config = dict(
    d_expert=144,
    hidden_act='swiglu',
    routed_scale=1.0,
    balance_bias=True,
    init_std_router=0.0242,
    num_attention_heads=2,
    head_dim=64,
    norm='rmsnorm',
    positions='rope',
    qk_norm=True,
    attn_scale=0.125,
    parallel_block=False,
    init_std_up=0.0541,
    lr_head=0.00884,
)
Below are experts of layer 8 (counted from 0) of a mixture-of-experts language model. Rows are named router (the router's row for the expert), gate (a neuron's input weights, with its number), up (a neuron's input weights, with its number), down (a neuron's output weights, with its number) and show model dimensions 0-127. Each number is 500 + 40 x the weight over its row's rms, rounded and kept within 0 to 999. Numbers have three digits each.
Before each expert's rows: a language model's description of what the expert responds to. This comes from a sample of Wikipedia text that the model never trained on.

# expert 3
Determiners and possessives. Articles, possessives and demonstratives at the start of noun phrases, such as the, a, his, their, this, other.
router:512515484444486599440470441539437515483487527479488516457523448538568498513433481518469528530514528523487516549518467501492478484492484390518515441407485452526513508530509446600521417476487466484489500500500520490483441548438469456546518496545444480522588488516533492437500436537495434498472536498550466524468551490486447438522502591503502488461504571542541440558580496503501544536500
gate4:498448487493485553475480516474539490490491566475483477488521458476450540436445448511510555555524553537520576476475504562509490509473572491520487484472546515530436457536546472499551428539546500523496523514589522548545553521488545484514490487409467450638499515510536556547436473511450494518483541434481468475505499498463529505515413535533517444526483446512449408474542484456473428540509
up4:442533458553456480525480438525501533529547464463541515537454507438463439516477565545590623479529551516490416569536536441450499552503499562495479525520483458467540503486506482440526516494550520565548468490457462492533504468534498489493524428550475511444477488576482474484549458477505571578467521479541458465472440504461528583526502543498514512502483523481581494527452516554448530495497
down4:509494536467567550495470560493541521547493500519461517545525490532454574443492490609467471507555511525527526460498486484526551502506467537515523506529451517580444484497496465455496475449541487455456514501499460511565532463536491486474497563553500444488489512464583481511445587554561539506483497432518563504510506585438510473423524463481419491424591450552534460485507476498540434481454
gate5:514537439518549465538490477494426503558440493493545481465473516502552475452463535492474489486517461520464483465435459496496531481532522445521483480497619466525540488494468503618491502421461542472426525484520465472468476556537434458555468451554513533562523527546530545502518502478482494548522477419508450604553502457393533530440509510491506491523519468517528517550500505466574477546449
up5:455479563569424502455477526472474501444503524435479515509513430505466492558492409565532484454483573479530482564550458518513469562539539463383575503478471481472480530493458516442496473550547479481490513495472493481566532507492535525397476447514459530492553489487424468501524523486506557481520579502486537465528528545530463493557488520512553448510497502500510439459543477547432520497590
down5:546458485500486481506540491524428482572488539507583474523470564499536408549465549483504461494524522521481471509495486529510537480501496502450470516491546506506512501473521439585491497486469590476486519459577508561548507458487480519483467466481501473513481548512489523448538479505531447515424467381558578523486526466457484475439424477506477510534373536581551531499459433494552536547479
gate6:556477451534543470526582506460450506503544527489526480483494450541465580501499513532498465481483484493478554500534473482478459452563446505478537598467512517454543500510517480527553559522453454463438541450470503536551502512610486518495465437499451515511540461528542560518441510549518500467414463503429469524556494541491467533584500510527441412494567526455487556488527556453468496504422
up6:572496522522472467520478484467489475497433419567471495566443468513539446495501521553454486475543492539479539464504496458532447506468483537524415570497453463485477542564459480491510559422473456499457490490504518501569484503434545497557480476520458557498451519528466510521369505563550492504509476514532397427525526505480485498495477499539444487520463491581411434528498526505538547539483
down6:518524505500462493527437539549531496603470455527472543518441474506515458466481497431452466522449485537467458598521434508510511479464463458506437499553476521566478515500503447465454466590519499497497513509510485534533446519480476420506524512512461527538481469550474531537472463448523572530532475536481567557498449353530553487564515421493544529530529491501528529515456553523474506446546
gate7:475450448475469500418475554440491473533438489530489479522482421467492555520494447468465473522486465496474513510537583481528540475520511476508483482505441483510419505471559569581405452477487504458572490482501441489531465467506478515542545518483458510542474543483472569560557504524473548538547526577497405404474496403560536514532453480441493489478544527501450475523517454487517529489532
up7:510484458460485567478579507490569539462465469486577530500526485531530512486515427498527584444461481485439505523502462506502599456460494512534490461495492573423527452428500508554489486512524480570469499457494457456524600480465480560471563501573498545544407505480602522579529561508470502461505497488529548473451514445460526489495521488530495510489534466521515435461496483509431487522462
down7:470524490458518516513451529458426445520493470511526459524490447529499530533505415415448523490529570521513616521521476482551473429509527374480462493519463452500498477497549537574461454456479468445526449444522511483509504558529541523552467515505466444456549485459442554476514510477520530494528506517560487434475499503500496593563575537472505553506541539517476548431538502493524533512547
gate8:561534408487495578421479514453495482595514528490515504542493475392519521526497520550488498529544593477493543491437494479426492462466528473517542473487493545525454461518524471537470507542506471553542509440462465465445492489564472531497496452539566444515487524581458479501486529479524474557479511486422509431527513646533473424503504523528514495456558514523541475513482516481529505523491
up8:459493495495481513478554543508530595506522588489537486452409458520488538547477461552476502515564435461495501512569513470480541509498508470469524497513460564451541457529422518555557535500464494550475504465507458525556483509456499467501451532499461540424539431497488476491468526463580541436510500404574534467451553463491450526579476438414495537578478534528464507524491519512471482486511
down8:520575460540570476514435462500505431530502498503529420540606463479484479487499464450481500500506607514460514538468518502531453541431558447536552472535526568555521452501549472442511415551567565528474570433468511496434480523535472553455495544523558482408479501497519463538466565521543540523523525512507497459520512565486489491479525570478489532494503489484489504474469491505570486539510
gate9:544510456489488533452542423572491470444513569461518530518523486495513453475521510494511406508489479505525514505502429533555450467498454447530515530478487505511548619472564494506424476462542559460535469458489425433530499512509469470536544494508563531588562525512473584543565478572523530458495517449442472518562509552506419421514433488499513526515463539477480477507470498522516464493512
up9:459502500538505454510493449402533527469537512471587503537435570514512558536515503472511551436503519518497466451475496560511604521555554479520551476488420502504541532547401503521453513575510514469473531521393481471502509527511481535491553508525476496505496466507465510561511474500493521500493497493532531575482512429533529460460444518504505441503519472486533489517402423448466570408515
down9:508463491437476525454489540479523581517478486518531542529550431495479463579469518522447445506589485463406516518530504447518416511525417598462517473555504502426560552518541533513447455490432502441489463467524499487491556476489500451484449476444488462520472509509449487450535444515475510499544490498484493460494452526482560461480400524424426507535451512521481482436480477550497484499466
gate10:464550481590472442459537544452514497495496433485484485453483468485500487540509504482475481513464503522473546514571504513509475535485489557474460488612517470411523495560507457539517494430452538530492483526474516541508429471493451408543490434499480526481525539595589514503557531459499443491534485458458547483498500413513481543471496524516500530530463497565555472543562405500534571502439
up10:560450481491497483504591487429534565509499517526547552504430511491522463508467507505480560510504508499495432456486461566513504478485450534483474441519535556543494464488521479529573481537466527535450465511505542381530409540546484481477520497443473597537526507480456500512535468560514489518577492495483524456535544499454486417534476534436534473516481502491455509501460499527574430436601
down10:541463470482567407478533476432585545537559534487483432520516530454420510510447400536443531452558481413527458490486565492528531522506453500467455488480492500448432453458583439507498499517495490485561497513521540491522491474547499454428493503534453493491479524509472522504554490521552473464497506503476592427487512515473485493522528529533456473567517537505557527435449502562449485449540